config.yaml
d_shared_expert: 0
n_head: 3
head_dim: 32
extras: ["capped logits"]
schedule: "wsd"
Below are experts of layer 4 (counted from 0) of a mixture-of-experts language model. Rows are named router (the router's row for the expert), gate (a neuron's input weights, with its number), up (a neuron's input weights, with its number), down (a neuron's output weights, with its number) and show model dimensions 0-95. Each number is 50 + 12 x the weight over its row's rms, rounded and kept within 0 to 99.
Before each expert's rows: a language model's description of what the expert responds to; "raises" lists some tokens whose logits its average output raises strongly, later layers aside. This comes from a sample of Wikipedia text that the model never trained on.

# expert 16
Description: Suffixes like -ed, -ing, -able, -ified that finish participles and adjectives, such as capped, classified, bombing, plus air, radio, football.
raises: "acts", "ts", "ads"
router:64 52 55 45 59 31 39 34 65 47 40 59 65 56 38 44 49 35 35 48 37 66 35 34 35 64 49 36 37 64 74 63 41 66 36 33 39 59 34 68 55 62 62 52 60 46 46 60 38 58 55 68 51 47 38 65 57 57 61 43 60 36 41 37 67 63 61 36 40 39 39 40 37 36 41 38 62 60 63 69 63 39 40 55 45 66 59 48 59 66 35 38 41 33 63 35
gate0:46 56 47 50 43 63 46 59 47 41 61 44 45 52 65 48 48 48 74 64 42 30 42 60 59 52 56 63 57 26 43 40 69 25 66 45 70 43 59 39 45 56 38 51 66 54 22 60 61 43 48 28 44 42 40 48 52 50 45 34 44 50 48 72 62 31 41 59 47 48 45 53 57 41 86 70 45 36 26 21 48 74 52 56 37 41 56 48 49 56 59 61 55 51 44 61
up0:68 54 48 60 34 38 64 52 54 36 67 46 53 51 63 52 47 46 44 51 40 50 51 42 40 29 55 45 28 32 52 50 53 54 65 50 54 33 67 49 65 44 28 37 50 36 62 49 42 50 71 51 48 33 53 57 49 28 34 68 44 30 66 49 45 32 23 67 66 63 38 58 53 39 77 62 36 53 49 56 52 38 46 45 36 55 71 59 36 42 59 57 26 52 28 46
down0:31 38 46 45 40 32 58 55 36 48 71 24 60 64 59 40 58 54 50 45 58 47 66 47 45 27 50 68 53 56 61 35 61 68 46 61 44 26 56 49 51 58 64 38 29 59 37 52 27 71 54 41 70 60 65 31 28 37 30 34 55 44 54 53 51 46 48 65 53 46 64 43 45 37 60 46 34 53 62 24 54 58 33 41 51 55 35 48 46 43 36 35 37 53 49 36

# expert 10
Description: Line breaks, commas, periods and colons ending clauses, headings or table rows, especially after "Total votes |" and === heading marks.
raises: " ===", "imir", " ====", "ences"
router:64 48 61 47 60 38 42 39 63 45 41 54 66 57 37 39 52 38 35 49 32 66 40 33 33 64 44 32 35 65 72 61 34 64 38 30 42 59 35 73 53 57 64 52 63 51 47 57 35 56 64 61 53 51 39 63 57 55 61 42 65 40 42 33 63 65 61 39 38 39 34 37 35 40 34 37 61 57 60 68 63 37 41 58 44 64 62 50 58 64 37 36 39 36 62 37
gate2:34 40 54 46 50 53 65 44 30 49 51 67 27 30 42 49 33 37 42 48 46 38 54 52 48 51 46 66 62 36 49 48 49 35 69 62 65 65 66 27 52 28 52 54 53 49 59 48 57 55 50 28 54 52 64 34 52 45 47 49 25 45 50 57 44 27 36 59 86 45 66 64 58 74 52 72 45 23 43 45 37 62 56 43 47 49 41 41 44 49 47 63 47 70 54 55
up2:53 59 46 53 53 32 50 69 44 63 47 69 52 31 29 45 53 58 40 51 48 74 27 38 28 59 58 48 48 45 39 57 63 50 48 44 48 54 55 56 39 45 34 42 60 47 43 51 54 97 47 28 34 50 58 38 24 59 52 45 69 66 53 40 49 58 47 31 53 42 56 26 33 31 60 50 50 65 34 38 47 48 51 70 58 45 62 46 47 49 64 33 61 51 49 50
down2:68 34 55 68 52 53 54 51 38 63 46 48 56 53 24 43 43 48 44 34 81 69 58 66 43 40 62 79 61 31 46 39 44 41 65 53 48 57 56 61 45 51 50 50 44 42 48 50 50 50 65 31 40 66 48 58 75 59 64 42 47 46 59 55 30 53 57 38 51 33 53 29 42 66 45 51 51 57 35 47 44 66 31 46 60 60 38 67 86 39 51 55 41 66 49 43

# expert 18
Description: Word-internal pieces like r, l, al, ach, fr, br, usually continuing a stem before a suffix, as in hor-r-ors, pist-ach-ios, coronav-ir-us.
raises: "ates", "ate", "amed", "om", "ud"
router:37 26 51 48 45 48 27 44 48 62 44 59 38 34 32 36 26 31 37 57 42 45 50 55 52 27 43 51 42 45 50 47 46 44 61 40 45 51 50 41 76 49 52 52 64 71 54 48 43 72 59 73 61 83 41 56 70 47 66 68 40 29 48 44 49 29 67 54 44 41 52 52 38 28 48 57 48 40 54 59 60 55 30 63 54 54 52 60 42 52 71 54 70 53 57 55
gate0:35 34 54 36 36 52 45 63 49 66 63 52 45 34 50 40 46 27 48 51 46 47 42 49 51 42 52 60 36 36 39 24 48 67 37 50 59 48 62 36 83 53 49 56 61 63 52 55 59 43 58 72 56 48 51 53 67 57 54 55 20 39 55 62 68 17 58 47 44 50 54 54 56 40 77 62 39 60 41 54 56 62 32 47 53 48 43 55 40 48 70 65 72 67 56 69
up0:59 47 47 61 50 64 30 43 34 64 43 46 41 37 29 31 41 58 45 47 51 66 45 47 57 52 30 57 46 32 40 42 58 40 60 66 57 34 40 33 60 36 50 51 28 56 67 60 33 69 36 60 68 58 59 38 62 72 52 48 38 45 54 50 64 47 26 69 58 42 56 53 56 50 34 58 52 36 69 51 49 48 42 49 63 51 33 44 64 47 40 63 36 55 88 64
down0:59 40 55 31 46 65 44 68 86 60 50 43 52 64 58 47 35 58 60 37 72 77 63 32 50 39 32 56 38 45 35 42 50 34 66 42 43 41 37 55 53 65 63 51 56 52 52 59 47 52 75 55 52 41 44 52 55 52 51 54 56 51 51 55 55 46 60 54 40 24 67 36 42 49 52 26 30 45 62 49 54 50 55 56 35 65 51 49 35 34 36 22 69 40 35 40